Below are experts of layer 5 (counted from 0) of a mixture-of-experts language model. Rows are named router (the router's row for the expert), gate (a neuron's input weights, with its number), up (a neuron's input weights, with its number), down (a neuron's output weights, with its number) and show model dimensions 0-255. Each number is 200 + 20 x the weight over its row's rms, rounded and kept within 0 to 999.
After each expert's rows: "comes before" lists some tokens at least twice as common just after its tokens as in all text. This comes from a sample of Wikipedia text that the model never trained on. Tokens count by the router's weight.

# expert 1
router,246,208,204,242,211,215,213,228,181,233,187,218,179,196,169,209,215,237,238,191,192,216,193,210,180,186,197,200,161,209,175,198,201,181,155,163,190,206,190,195,193,220,199,210,194,188,179,181,191,213,191,191,211,207,179,229,220,155,215,180,206,164,205,200,190,160,185,185,214,219,197,187,165,204,191,178,221,212,211,168,177,192,225,207,196,189,221,165,226,196,182,232,234,176,194,175,192,230,182,152,224,197,183,207,172,206,186,212,200,212,196,198,206,215,199,211,246,174,156,234,189,228,226,204,168,201,205,161,221,195,167,181,192,161,177,184,197,231,180,205,200,202,215,199,201,174,182,191,185,184,219,192,198,183,223,191,239,175,207,199,221,232,203,214,185,196,193,196,214,196,204,212,203,208,136,171,196,212,182,220,236,199,213,177,180,190,197,216,191,187,206,196,171,200,193,210,221,190,199,195,201,222,180,212,192,185,199,224,200,199,176,192,177,207,240,215,219,195,178,234,173,204,208,161,224,198,206,195,209,231,197,237,176,203,171,238,234,200,186,183,193,235,216,179,200,202,173,188,214,202,214,225,192,220,193,211
gate6,172,194,200,209,221,242,217,258,192,174,214,190,222,220,181,178,230,182,218,223,219,192,204,201,208,208,189,204,203,195,222,181,190,206,191,201,187,215,171,182,209,181,182,153,219,219,186,177,221,178,195,233,207,165,220,202,243,175,208,240,233,181,208,224,172,178,183,175,215,212,244,190,224,221,227,161,198,212,191,174,214,222,187,228,171,233,210,194,172,176,193,201,199,212,178,197,224,214,188,205,200,209,173,213,209,200,183,191,217,190,212,179,232,209,197,205,217,179,186,223,220,207,185,205,209,215,220,154,225,183,214,219,218,192,184,228,226,218,189,198,208,216,205,203,234,165,184,209,154,204,217,202,214,188,220,193,185,184,187,200,190,176,197,199,200,228,194,250,175,188,187,176,170,173,183,197,191,208,204,169,233,206,177,202,227,194,192,206,176,210,185,222,166,240,243,208,202,211,203,190,210,192,225,195,198,161,219,173,229,211,197,181,206,199,193,233,196,216,214,175,233,224,209,224,190,213,200,187,192,198,250,183,205,199,211,201,212,192,204,194,234,195,171,213,172,188,218,180,194,221,172,228,200,193,219,165
up6,194,204,195,204,199,198,196,205,191,174,181,220,230,166,221,204,242,234,190,177,227,192,230,175,213,186,238,202,220,213,235,221,199,201,174,189,202,235,177,181,202,197,168,187,212,212,189,213,207,175,153,178,200,208,210,187,198,235,181,190,207,183,245,196,182,186,191,212,217,217,211,197,204,167,213,206,191,199,188,180,205,182,203,215,195,201,173,232,211,191,209,187,205,223,207,194,208,188,230,201,182,190,230,189,182,185,201,199,197,193,202,181,172,181,216,240,160,221,200,208,202,189,196,202,204,217,187,174,221,174,199,175,178,203,200,180,185,222,184,200,231,158,194,186,194,217,229,197,183,228,167,199,222,228,176,195,184,209,225,228,199,201,197,230,184,204,203,174,218,195,196,196,210,217,220,192,212,187,183,213,198,195,182,188,222,172,201,246,222,201,227,240,179,192,223,217,234,161,179,203,190,218,190,201,181,166,204,202,186,184,181,144,217,220,174,182,231,172,225,215,216,200,251,210,184,198,213,171,196,221,223,196,157,170,227,199,165,213,174,185,201,261,194,212,210,173,175,196,177,255,195,196,189,199,213,212
down6,165,239,190,241,175,172,171,186,207,204,172,223,195,223,247,187,194,195,200,173,213,234,193,200,203,212,200,185,199,199,218,219,166,212,163,206,195,217,234,235,168,194,194,172,194,179,189,233,198,191,205,192,207,202,193,182,185,207,210,192,223,212,225,238,210,226,225,234,174,192,192,189,219,191,169,189,212,220,236,191,190,185,226,210,223,183,203,189,204,203,184,246,217,223,199,181,185,198,184,221,214,161,213,170,154,196,231,218,222,182,170,196,186,236,218,180,192,196,180,164,190,209,191,186,210,215,161,208,181,238,207,192,223,194,190,200,195,171,194,216,234,176,194,185,188,188,195,195,196,183,172,172,183,174,212,193,228,217,192,201,196,193,208,220,183,213,193,183,187,216,165,208,195,181,204,205,217,227,165,208,187,177,191,162,174,232,220,212,209,208,194,205,218,205,227,212,239,213,189,184,233,240,185,195,202,219,241,208,190,187,192,235,210,160,207,191,227,203,195,202,193,213,162,200,226,187,197,199,214,234,191,212,190,191,189,177,218,228,204,206,180,192,213,230,248,205,201,239,180,173,200,205,214,215,188,169
comes before: "\n", "-", "|", " and", "==", "The"

# expert 3
router,208,238,203,217,184,175,202,208,192,193,180,158,212,183,207,192,200,242,204,188,191,204,188,196,214,213,204,197,202,174,205,208,191,233,214,217,225,192,175,193,212,231,228,222,207,224,207,140,196,227,216,219,209,228,217,178,234,208,185,175,215,248,202,213,204,204,251,194,189,186,200,201,213,202,200,214,206,211,197,202,204,198,181,171,181,183,188,188,179,213,190,214,216,184,213,184,201,177,226,166,180,202,147,207,199,226,211,170,193,202,220,217,192,206,209,177,203,215,217,218,210,183,201,194,212,200,199,188,183,234,187,173,192,199,155,198,213,200,189,236,210,190,170,138,211,204,198,211,211,205,190,180,179,167,236,192,192,217,184,209,231,193,217,238,170,226,175,218,212,220,198,196,166,187,221,195,198,160,203,188,238,197,160,213,196,236,181,190,152,186,202,192,208,196,214,201,193,197,194,206,187,178,222,201,208,230,202,225,220,163,203,195,220,206,221,204,196,180,245,220,207,157,169,185,190,215,264,238,182,230,219,229,194,201,192,208,188,214,232,210,197,208,168,207,203,230,183,186,221,190,195,193,210,206,177,224
gate0,193,212,159,209,228,219,178,203,183,206,176,169,201,227,175,177,225,192,225,213,203,216,241,170,191,215,200,194,189,202,208,171,200,195,205,216,165,220,151,210,198,209,205,168,226,186,216,215,224,208,195,167,184,221,215,222,213,226,197,235,200,205,192,179,213,222,149,235,185,202,164,208,199,187,208,220,193,182,236,224,191,193,184,190,210,207,239,197,189,185,194,214,184,239,235,181,249,198,208,203,219,187,197,181,202,203,230,210,222,223,194,153,216,170,214,214,198,187,195,152,199,234,159,196,206,219,211,189,198,204,228,168,222,178,202,214,235,216,219,161,221,209,187,221,225,221,184,196,247,220,192,243,210,218,206,218,221,198,181,236,207,205,220,194,198,199,199,176,210,219,240,217,226,248,214,210,204,170,205,194,208,215,203,216,204,205,172,210,184,187,160,231,214,214,193,224,226,193,208,220,223,172,195,209,199,191,189,214,242,174,198,214,177,162,225,194,189,183,180,177,185,225,191,213,182,205,220,186,221,211,207,183,196,205,198,190,191,204,205,214,200,197,200,229,177,188,179,179,220,218,185,214,205,204,224,193
up0,199,212,186,228,205,203,173,208,221,183,203,226,221,205,212,192,172,211,194,180,158,215,211,193,207,230,221,225,169,193,197,235,208,235,195,184,206,196,218,213,208,199,233,198,174,200,204,170,206,229,189,213,192,212,164,191,197,171,170,206,218,204,227,233,225,199,205,195,190,216,197,156,198,185,199,211,193,162,163,211,198,230,211,160,220,182,169,211,203,185,206,181,201,205,189,169,176,200,201,172,225,215,190,213,203,180,198,216,194,190,193,229,216,238,192,194,179,188,183,183,183,193,188,219,200,227,204,213,231,187,179,195,191,207,154,198,181,199,212,222,180,232,191,215,174,188,218,221,199,149,216,182,206,181,191,185,230,187,196,181,195,239,219,165,162,216,192,213,215,212,205,214,189,186,187,179,210,228,214,197,181,173,189,175,219,186,202,190,218,234,212,206,221,217,173,173,208,175,211,243,210,225,205,238,225,231,208,198,210,188,191,221,246,182,170,200,209,195,197,181,198,188,191,150,210,156,204,256,163,218,232,197,192,201,185,193,223,231,222,163,221,211,206,209,198,207,207,204,187,177,180,187,197,185,166,234
down0,185,224,234,222,208,202,163,207,224,168,206,223,215,211,198,202,203,188,215,171,188,220,245,202,208,189,187,217,181,219,188,212,187,224,205,226,201,208,218,185,201,207,231,221,197,198,195,174,217,216,216,211,196,203,195,201,203,194,178,210,200,203,195,211,213,189,205,219,187,242,182,149,201,180,199,244,188,216,177,196,159,250,195,190,215,177,219,173,172,184,201,215,200,210,214,179,162,197,168,207,226,197,201,223,194,168,217,215,187,173,176,250,214,188,186,175,184,178,225,190,202,205,199,199,197,220,166,201,191,178,165,173,213,251,151,199,195,213,225,213,232,215,194,208,216,212,206,200,200,192,206,223,201,157,194,186,237,181,213,202,198,213,197,196,178,188,241,193,204,193,211,226,209,199,177,201,202,216,176,209,194,181,174,179,169,202,192,181,204,204,213,229,200,223,222,197,186,173,201,208,227,223,202,215,242,220,188,223,189,174,161,196,206,194,218,222,184,209,195,224,168,169,205,186,168,205,262,226,224,211,201,216,205,211,199,190,229,222,222,177,222,214,208,234,221,210,185,231,145,202,198,196,196,211,195,234
comes before: ",", ".", " of", " and", " (", " in"

# expert 11
router,225,174,197,191,205,182,223,215,209,241,197,211,239,169,225,199,234,213,210,175,228,162,203,163,219,208,196,166,193,214,210,204,215,188,226,166,220,186,185,212,221,203,182,231,193,201,187,215,202,182,207,226,226,193,199,213,192,183,223,192,231,165,190,222,182,213,182,206,194,184,192,181,178,221,211,219,253,197,201,187,198,165,234,191,201,189,209,206,201,189,211,192,236,174,183,202,169,200,191,189,194,163,187,208,164,208,162,198,181,225,191,169,204,186,164,176,196,217,200,222,191,205,194,208,199,174,177,220,221,194,222,194,193,195,218,203,188,209,194,200,202,176,174,164,183,149,224,197,206,189,204,204,191,193,181,176,186,206,223,214,199,234,198,203,216,223,201,237,232,211,192,210,189,179,197,230,172,198,185,180,192,223,187,203,220,176,173,215,215,193,206,181,246,213,235,214,244,205,211,193,154,167,178,203,197,177,206,170,206,211,220,208,221,211,201,204,216,216,190,191,198,200,164,214,222,171,212,202,171,168,229,209,222,211,231,221,232,201,149,187,180,205,185,187,226,209,222,228,170,229,163,178,225,181,208,207
gate6,208,206,202,226,210,215,167,214,180,156,179,195,244,206,249,188,199,200,214,227,199,211,218,217,207,205,181,215,184,205,210,180,213,202,200,190,185,203,197,184,181,219,196,218,206,208,201,221,193,155,215,229,189,209,182,198,178,188,193,194,175,221,201,196,179,195,199,199,212,201,202,209,207,195,200,210,194,253,183,256,201,203,161,187,228,234,222,194,202,194,212,181,185,233,195,196,185,230,196,216,212,209,194,220,258,237,218,233,212,219,173,204,240,177,172,190,159,199,213,197,199,215,211,203,216,183,183,218,180,184,217,133,227,176,240,209,174,201,217,192,211,196,201,208,198,188,179,215,187,170,199,218,199,208,197,189,202,201,226,152,191,208,185,181,187,227,217,189,178,172,216,228,168,185,188,228,202,179,188,190,190,220,182,199,224,200,191,211,209,250,198,172,215,197,191,208,179,201,211,228,186,204,163,230,197,203,211,216,216,175,214,197,213,216,194,191,177,174,205,151,217,178,216,210,191,192,213,215,213,170,218,181,225,212,201,217,203,212,188,197,227,183,166,257,181,167,190,158,186,190,185,198,203,192,226,227
up6,208,246,173,197,198,175,193,225,208,192,199,148,184,233,217,224,192,233,194,218,220,191,193,236,193,203,197,172,194,185,207,141,186,220,179,184,186,189,173,213,199,220,218,215,176,174,179,203,159,205,218,199,216,211,178,208,180,211,168,174,227,174,197,214,195,194,167,189,198,225,194,189,180,204,226,216,184,195,208,204,190,206,205,170,242,228,202,198,186,175,180,193,177,202,217,218,214,237,224,212,195,163,194,211,177,240,187,241,223,227,210,206,221,170,144,195,228,228,181,209,234,246,218,195,236,207,200,217,200,209,216,198,211,190,222,210,209,198,198,201,169,186,226,179,237,184,210,207,201,228,204,196,188,204,185,200,161,205,221,216,188,184,227,202,208,205,207,177,218,222,199,213,222,187,209,196,224,210,191,220,194,155,216,190,214,238,210,219,211,194,187,212,194,187,223,203,207,184,207,235,218,205,195,209,188,194,204,201,189,184,221,217,173,176,213,189,235,181,211,178,213,215,227,212,211,217,183,213,209,182,218,212,211,209,186,226,185,227,182,232,193,196,191,262,190,210,198,206,222,241,159,203,206,195,165,209
down6,198,193,205,194,197,193,165,229,228,195,192,208,214,179,227,198,157,169,168,212,224,202,181,207,176,174,239,223,180,214,197,187,198,184,182,157,236,251,195,257,183,192,187,175,228,205,180,182,230,181,205,187,191,208,200,165,193,201,178,154,193,212,210,152,214,194,212,224,248,201,228,187,178,222,206,146,212,183,189,187,215,215,188,192,186,189,193,218,222,234,215,205,221,217,233,228,210,157,229,224,180,186,173,185,192,190,227,217,219,200,192,172,178,197,205,195,238,204,178,205,197,201,207,211,186,175,234,205,195,166,168,206,182,190,198,209,219,194,200,193,210,229,207,218,231,206,208,225,189,198,210,180,212,205,254,217,202,208,233,204,219,207,170,210,208,204,203,241,207,194,216,196,186,188,178,195,209,222,181,213,219,171,197,194,199,189,201,225,221,172,206,171,205,175,182,214,188,207,200,157,197,211,217,189,177,181,199,190,197,225,201,239,203,173,168,182,198,202,192,200,205,211,228,174,218,208,174,189,224,210,180,194,213,214,197,206,190,222,174,204,186,248,199,216,177,194,200,176,206,165,199,195,211,181,215,191
comes before: "\n", "-", "|", " ", ":", "=="

# expert 5
router,198,194,207,195,194,149,198,199,227,223,207,207,174,185,205,198,230,180,184,210,209,208,202,210,218,190,206,188,227,197,177,207,218,207,231,227,225,220,224,226,186,198,160,240,203,226,174,225,183,199,184,204,194,191,185,210,177,210,191,229,200,232,159,209,215,184,190,197,180,216,212,216,209,196,198,195,177,228,170,210,202,187,171,171,202,191,201,213,201,175,221,180,204,185,161,165,224,188,231,247,191,209,225,201,205,199,201,196,209,207,204,206,201,205,193,186,209,205,228,227,185,181,244,204,192,229,213,188,241,209,183,220,191,201,186,227,189,228,189,180,217,160,219,229,204,235,232,188,184,258,225,209,193,214,190,179,179,203,213,192,188,168,217,237,194,210,216,163,226,199,198,203,199,199,198,180,230,178,197,198,209,199,245,166,179,171,175,199,206,173,227,185,216,197,197,243,168,214,192,206,235,189,204,205,225,161,177,221,190,211,173,215,192,199,211,203,197,188,232,218,187,180,256,174,200,197,171,192,214,213,161,205,177,205,204,199,151,213,228,212,182,227,213,190,172,206,203,172,199,209,201,186,173,215,205,230
gate6,209,246,184,206,212,197,229,196,202,188,189,197,197,147,224,184,199,186,208,195,167,207,212,156,229,191,180,183,228,198,188,217,180,216,195,188,221,233,148,163,202,214,213,188,210,193,195,185,233,191,225,221,198,248,209,213,174,227,210,196,196,199,217,210,175,177,204,223,194,185,195,220,203,208,183,176,191,247,176,176,172,202,183,192,193,203,176,212,209,219,191,218,198,213,185,196,202,175,181,210,235,191,184,204,194,199,224,171,191,241,197,187,183,173,188,189,182,197,231,215,219,156,207,224,194,159,179,172,147,226,215,215,189,190,220,212,207,214,201,202,197,203,211,192,216,186,190,192,221,182,182,218,236,215,194,192,225,204,200,248,188,177,185,186,205,212,170,206,201,189,215,218,192,212,190,205,202,171,204,177,187,185,203,185,196,191,217,238,210,204,199,188,182,208,220,165,213,197,211,196,189,179,217,212,193,242,204,183,215,202,187,207,228,170,187,180,182,195,212,189,205,151,170,177,192,166,235,155,177,208,190,205,223,166,197,174,180,155,205,176,209,195,193,187,222,167,212,234,218,205,207,202,179,244,238,210
up6,180,204,211,201,189,174,211,204,188,214,201,178,177,197,195,208,190,222,179,199,198,174,237,239,212,178,178,202,201,180,178,205,198,207,209,189,200,216,196,216,206,194,171,208,204,183,183,210,183,191,193,206,241,235,225,185,172,198,202,215,204,170,203,227,215,209,242,190,211,182,177,206,198,217,173,206,177,215,186,223,179,190,201,201,208,201,233,185,218,214,182,201,244,189,161,160,212,219,182,204,208,187,212,205,204,213,217,190,149,197,229,234,189,212,123,175,169,188,202,201,201,210,226,204,184,211,193,212,221,190,204,215,222,198,179,177,221,246,218,242,194,208,226,174,208,198,196,180,209,213,197,186,164,205,246,180,233,215,184,203,200,194,211,182,174,147,189,215,206,184,182,251,200,199,227,175,169,179,212,208,188,193,204,166,177,188,165,198,222,194,193,174,219,204,252,214,233,154,220,206,232,211,201,203,209,158,183,221,208,186,206,200,188,202,189,233,184,201,230,190,202,184,199,216,205,195,216,192,196,199,213,198,210,211,181,227,213,219,182,206,171,216,175,210,236,171,202,194,190,172,169,189,208,224,231,215
down6,212,193,171,234,205,232,214,186,182,241,195,216,182,176,202,191,196,208,219,183,216,202,210,178,181,223,220,245,214,235,173,193,176,200,212,234,188,166,201,222,202,248,149,191,229,200,208,211,194,206,171,184,204,215,206,217,206,208,216,216,201,219,160,224,221,200,198,205,173,238,199,217,188,214,217,209,214,202,216,179,213,197,218,185,217,182,211,164,191,201,160,177,235,196,166,181,225,195,186,213,210,198,189,182,212,153,176,208,201,244,230,204,223,199,185,214,220,190,199,202,226,211,216,223,169,204,215,183,222,235,187,192,189,192,194,234,200,191,191,210,180,209,197,220,214,195,162,188,229,210,173,211,231,195,200,173,208,200,204,196,212,191,193,197,195,226,208,207,221,168,212,254,187,195,188,214,220,187,230,228,204,188,230,198,162,191,169,204,199,196,190,197,190,214,200,218,219,225,226,239,199,180,161,229,212,166,221,207,215,179,208,194,178,197,224,189,192,205,170,179,169,204,226,244,214,162,187,178,199,199,216,208,208,195,196,182,180,212,212,185,200,217,225,194,183,217,181,237,186,219,198,195,171,166,200,248
comes before: " the", " a", " his", " be", " an", " first"

# expert 10
router,173,176,186,183,192,235,208,242,192,152,189,182,190,191,193,201,171,187,199,200,224,177,220,200,177,154,191,192,239,187,248,200,207,166,224,196,194,177,180,183,207,182,196,219,191,202,227,184,212,182,201,209,193,191,211,194,180,235,166,183,201,192,174,200,195,223,202,174,216,192,197,217,197,189,190,178,192,182,188,209,224,225,216,241,207,171,210,214,198,191,195,162,207,235,209,213,212,210,198,259,198,212,193,203,226,209,199,209,242,188,236,185,229,207,209,174,184,155,207,153,203,233,190,212,226,204,215,211,219,198,211,225,187,183,210,211,205,178,239,201,200,201,206,234,198,191,170,238,188,178,197,204,174,239,200,216,183,194,199,208,193,163,187,203,218,186,200,226,194,191,225,188,174,168,223,221,167,176,207,215,184,216,195,188,190,175,162,194,188,205,201,202,173,209,228,191,175,183,199,217,168,233,220,181,188,188,190,175,209,236,241,185,213,176,219,227,182,201,178,200,221,197,193,210,209,188,185,203,215,169,197,158,202,202,168,210,196,207,244,205,216,160,204,198,170,214,183,179,184,225,183,214,206,181,225,209
gate7,193,197,203,192,260,210,171,206,181,236,156,203,219,187,204,196,213,183,200,174,205,209,237,184,179,211,216,211,169,187,197,190,181,206,190,237,238,227,191,232,205,212,200,217,212,228,167,183,182,183,236,178,220,215,171,205,228,195,179,199,218,218,220,198,213,217,193,214,217,177,225,190,222,211,174,182,214,183,161,192,209,196,201,214,244,190,193,217,224,198,196,230,209,219,211,155,186,225,212,177,159,213,235,199,186,208,209,206,221,222,173,196,214,186,223,208,226,219,211,230,213,191,179,183,179,179,218,153,174,203,204,209,227,188,176,195,216,193,201,180,169,190,204,192,186,210,228,217,200,235,216,181,179,230,204,218,154,199,199,183,193,200,207,211,205,221,215,198,214,219,199,210,198,217,182,200,201,196,197,163,222,199,206,228,201,196,223,212,232,264,187,212,206,198,232,246,204,225,224,221,189,204,202,201,221,221,195,170,230,195,179,242,183,216,188,161,181,201,250,181,177,228,210,198,209,184,213,200,201,201,179,192,206,201,203,180,183,181,160,200,227,195,197,194,189,183,184,216,177,182,223,193,168,206,223,194
up7,232,212,195,189,225,208,217,207,175,177,208,237,224,195,207,186,179,192,182,216,178,196,222,221,228,201,189,202,211,181,199,197,182,199,200,213,182,202,210,188,214,206,221,178,223,178,205,195,170,185,202,204,217,199,188,227,200,202,161,213,229,187,235,181,172,203,202,219,185,214,195,196,191,210,238,193,202,201,193,164,198,246,229,204,212,199,191,213,225,173,201,251,194,231,231,161,197,215,184,169,169,203,206,172,191,209,178,174,202,221,180,205,234,206,227,211,170,177,208,183,180,199,203,176,182,177,195,210,200,216,199,194,211,187,218,174,192,223,203,210,220,170,174,190,204,173,236,215,178,171,180,221,196,192,229,197,200,148,170,197,204,206,196,177,179,191,237,241,224,227,195,171,227,219,177,220,195,192,226,204,188,190,180,191,220,182,241,215,223,225,227,184,167,176,227,194,176,224,212,201,168,224,207,180,228,202,192,197,204,193,190,232,200,191,234,189,210,219,211,204,184,228,195,214,217,174,165,211,191,209,200,161,159,252,204,200,188,222,174,166,189,226,221,208,150,209,230,201,211,200,216,197,177,218,206,190
down7,170,218,209,206,195,237,216,177,173,218,198,237,204,196,191,191,195,212,184,190,212,212,207,161,210,180,212,197,223,185,214,195,220,217,248,187,161,220,200,185,186,209,210,175,196,162,216,189,237,215,184,212,213,220,212,188,229,204,190,160,199,168,206,190,186,213,206,191,170,165,162,173,175,224,202,183,217,199,181,219,187,216,209,227,186,229,206,156,229,216,189,197,170,188,196,203,183,225,196,198,183,211,214,199,216,213,219,214,177,200,213,159,214,213,178,209,181,202,156,172,198,206,196,201,185,185,206,218,183,210,195,167,174,178,195,182,238,168,176,214,196,214,159,232,176,224,217,213,169,213,178,211,195,222,203,189,218,199,224,223,249,207,203,184,198,231,196,219,200,180,195,161,196,190,198,191,186,210,183,167,225,189,194,243,221,174,168,204,172,202,196,199,201,149,215,179,165,191,204,184,208,210,208,182,208,218,225,253,210,163,217,221,173,204,211,215,215,172,206,188,203,233,192,188,218,178,221,204,227,201,187,199,208,216,164,197,230,203,178,171,236,205,210,214,181,208,243,195,212,202,211,204,200,183,209,183
comes before: "0", " |", "8", "9", "1", "5"

# expert 8
router,209,233,188,219,199,193,185,215,194,213,175,194,188,199,179,201,220,190,184,201,174,187,201,206,218,188,243,205,226,196,226,174,190,211,201,217,202,182,190,185,198,197,172,211,240,207,208,183,209,215,200,189,208,204,213,220,184,214,213,246,218,240,184,226,216,199,208,198,205,223,189,190,176,182,182,184,183,231,208,246,221,196,228,202,208,198,211,233,186,178,204,193,203,191,193,179,197,190,185,160,176,215,189,222,205,203,194,179,252,204,214,189,185,207,190,251,182,185,231,220,225,178,215,214,219,191,208,193,209,221,207,221,169,206,180,225,233,221,136,177,227,204,196,232,228,208,192,173,191,169,153,209,211,216,170,173,225,208,190,186,207,173,200,196,212,228,245,172,205,194,209,247,190,164,177,187,212,207,240,202,217,174,183,200,201,239,184,226,198,169,217,219,192,226,188,226,239,214,217,220,225,196,149,189,201,200,194,208,223,217,174,191,215,211,209,194,168,197,228,216,190,211,162,196,229,214,191,216,194,198,214,178,185,201,170,203,214,214,215,200,228,221,193,222,193,182,181,218,185,181,217,179,186,202,240,185
gate0,181,201,207,184,185,174,201,184,183,173,199,202,205,171,200,215,231,234,202,209,200,211,211,194,192,218,218,179,211,214,230,215,207,201,210,186,160,178,159,203,185,199,197,211,187,223,180,196,188,185,202,211,243,262,199,212,192,190,243,199,171,178,190,171,236,173,207,177,178,202,204,199,210,178,210,208,221,203,218,225,208,208,198,179,218,188,174,207,176,169,173,189,229,179,192,186,241,207,237,212,209,191,198,162,209,221,153,187,217,192,211,228,210,214,182,202,242,188,237,183,219,203,194,203,218,184,196,191,199,189,182,213,185,182,162,188,224,215,212,196,210,181,202,226,217,188,214,205,168,188,211,159,179,189,237,180,194,229,209,172,214,197,190,190,214,178,175,193,160,168,214,189,234,189,222,209,208,204,205,208,202,172,219,203,245,191,180,211,191,203,218,200,213,182,198,210,185,233,240,220,249,151,199,199,211,204,217,187,217,213,176,196,179,204,192,225,179,211,197,194,198,182,221,210,202,193,199,215,244,207,205,189,179,199,185,257,180,220,199,215,175,230,211,195,223,231,199,203,252,198,164,190,176,191,183,201
up0,178,178,199,185,222,184,183,182,199,221,177,199,164,198,251,217,220,211,194,199,225,229,173,153,213,226,216,198,250,198,200,183,218,198,206,170,221,175,233,212,213,205,177,233,181,181,181,229,215,176,183,215,207,206,221,194,229,216,194,215,210,192,198,175,219,204,179,166,224,139,233,209,195,221,207,199,226,205,188,216,188,189,170,222,198,231,183,197,204,230,194,159,228,221,199,198,214,181,218,152,195,203,191,238,170,205,234,208,215,192,216,185,225,179,180,141,189,182,201,263,175,208,216,199,180,186,191,179,204,202,203,228,185,206,201,185,202,214,208,192,194,198,217,232,242,210,163,190,225,194,183,177,210,238,192,219,165,174,193,221,183,181,185,205,194,215,182,182,238,195,212,179,204,215,191,213,181,193,167,181,174,175,187,209,178,173,202,226,209,191,217,198,213,204,198,227,198,199,186,191,168,204,196,198,221,197,187,199,179,182,188,217,180,236,185,190,206,216,174,216,190,175,199,205,221,179,170,229,188,199,218,224,167,198,200,213,204,191,229,195,206,187,214,203,219,210,207,230,167,202,211,195,191,204,198,195
down0,172,174,227,197,221,187,204,207,196,218,191,200,219,176,210,194,189,179,221,215,191,175,192,229,207,208,236,182,189,169,212,162,224,200,195,179,164,213,191,173,214,166,176,209,203,225,214,173,204,201,219,221,171,228,215,190,174,180,189,217,170,211,208,153,221,240,201,182,230,160,190,193,245,203,204,164,223,196,169,200,203,210,168,186,205,195,191,191,182,191,208,181,205,197,216,228,197,190,184,257,207,169,194,181,221,202,185,176,195,190,191,182,185,186,209,199,185,227,214,197,195,199,217,184,236,171,177,182,200,198,199,167,178,163,235,193,176,208,198,179,212,168,191,213,194,223,197,200,201,183,175,195,184,217,178,180,187,206,187,221,220,196,188,196,217,202,211,233,213,181,197,217,149,181,206,208,202,205,186,181,187,225,199,202,209,227,208,184,209,208,138,210,190,220,198,194,205,229,210,194,189,214,195,202,200,204,202,209,249,200,207,237,178,209,169,203,218,236,181,168,182,192,182,204,210,150,203,193,176,185,167,179,217,178,210,199,234,178,218,167,200,196,230,228,163,148,182,198,213,184,174,217,200,188,215,214
comes before: " to", " in", " of", " by", " as", " on"

# expert 2
router,211,231,213,214,154,170,230,210,221,186,230,202,240,202,178,173,183,174,207,204,202,218,181,212,209,234,183,206,185,203,179,207,191,168,218,193,218,211,200,201,211,179,231,184,180,211,195,215,189,181,188,202,221,189,188,195,217,226,193,214,200,161,185,150,181,172,184,190,214,196,173,179,203,231,243,218,214,195,200,201,193,211,204,189,192,207,194,212,216,195,229,197,214,192,216,204,191,200,200,188,220,206,179,190,213,211,188,198,176,194,173,211,223,212,203,180,190,225,187,156,201,208,175,185,181,160,211,216,154,216,226,195,197,227,231,181,216,245,220,185,200,213,230,235,246,229,211,227,195,226,185,204,190,192,193,190,189,194,191,239,176,234,206,217,164,188,160,215,198,183,204,202,170,188,198,176,197,191,171,159,154,183,203,223,206,188,225,206,212,228,189,207,230,199,167,189,165,205,198,208,188,196,236,211,179,178,204,186,191,166,222,235,221,205,203,184,176,192,186,196,228,209,194,171,173,212,179,171,195,185,205,190,237,194,178,200,164,195,164,202,193,160,206,189,236,216,201,227,173,186,191,205,232,204,174,193
gate7,205,199,178,217,187,184,191,223,216,222,179,222,197,210,191,224,186,226,225,218,212,195,208,209,194,183,178,202,204,204,208,207,170,204,189,178,203,223,233,190,221,150,192,198,180,175,219,189,195,182,188,200,243,217,189,193,190,211,244,223,195,173,184,175,213,230,203,204,204,221,183,180,220,212,217,207,221,191,208,210,186,247,178,212,237,209,171,225,221,213,211,191,160,213,195,215,188,215,156,193,215,190,168,197,212,216,197,204,184,185,232,199,173,192,194,170,188,210,176,168,161,225,186,210,196,178,202,203,175,209,184,209,231,196,208,202,217,211,194,200,225,217,191,152,204,197,218,183,195,207,195,198,206,206,244,198,206,207,208,219,170,214,210,223,206,162,207,221,180,151,225,203,154,212,205,181,217,210,207,181,194,230,201,193,182,230,221,220,178,231,204,202,180,251,189,193,195,238,194,218,172,198,251,182,181,193,191,220,200,229,218,200,215,165,174,220,191,209,156,198,204,204,227,168,189,188,186,192,203,190,170,199,232,211,238,215,216,224,215,162,209,200,195,217,187,211,174,162,180,241,192,216,194,186,210,161
up7,198,226,220,204,185,208,216,177,210,178,166,201,165,181,192,162,220,198,226,212,189,175,223,208,216,231,203,211,223,175,189,234,207,208,194,175,187,128,179,201,193,189,197,215,220,219,186,193,169,227,186,203,166,164,224,223,177,180,244,194,190,240,210,198,207,224,198,215,220,194,220,227,229,190,189,187,172,226,182,215,193,195,207,183,157,184,236,172,201,161,163,201,191,189,207,196,175,237,207,178,210,181,187,210,219,202,205,199,218,184,184,181,202,232,195,199,188,153,232,233,169,192,177,213,221,197,215,201,218,153,153,180,188,201,181,212,212,214,207,212,208,205,200,210,189,174,199,191,236,154,202,202,219,194,179,197,198,211,250,205,209,200,188,190,190,211,201,196,219,200,206,179,179,205,169,204,200,214,211,197,220,200,215,196,201,187,200,178,233,186,247,203,225,188,214,227,230,220,207,231,207,201,173,201,206,205,185,209,211,194,214,187,196,197,237,180,197,162,222,220,192,209,167,222,229,225,179,196,167,188,175,189,195,185,158,193,225,231,194,196,213,188,192,228,208,172,210,194,207,199,207,171,209,212,202,209
down7,213,196,142,194,216,227,227,205,217,217,187,205,229,207,170,184,190,235,210,204,219,206,189,182,184,171,203,197,216,226,183,195,198,212,219,161,207,203,208,173,249,172,239,219,147,195,175,203,210,212,200,221,256,201,210,182,209,177,213,206,176,219,227,192,211,234,192,208,175,203,205,189,218,203,201,206,183,216,201,230,190,217,167,199,238,209,177,192,199,206,199,205,187,187,182,210,193,195,174,207,216,181,190,218,213,197,201,220,188,201,227,223,198,197,217,213,209,217,196,163,207,205,175,200,195,185,207,197,201,245,206,194,188,186,204,209,199,181,203,230,192,231,228,215,179,198,217,199,189,174,210,243,173,189,182,222,225,222,182,207,199,225,223,207,212,205,174,192,170,197,239,203,182,184,218,226,178,183,213,198,192,197,188,195,232,199,204,192,186,207,202,234,180,231,188,223,177,220,212,175,160,208,193,217,175,202,226,213,230,224,204,178,227,170,215,216,152,214,180,228,212,194,203,219,139,188,208,171,198,163,165,233,216,199,227,222,218,217,199,179,207,216,187,159,163,165,198,189,177,201,205,217,200,181,206,233
comes before: "1", "2", "3", "4", "born", "aged"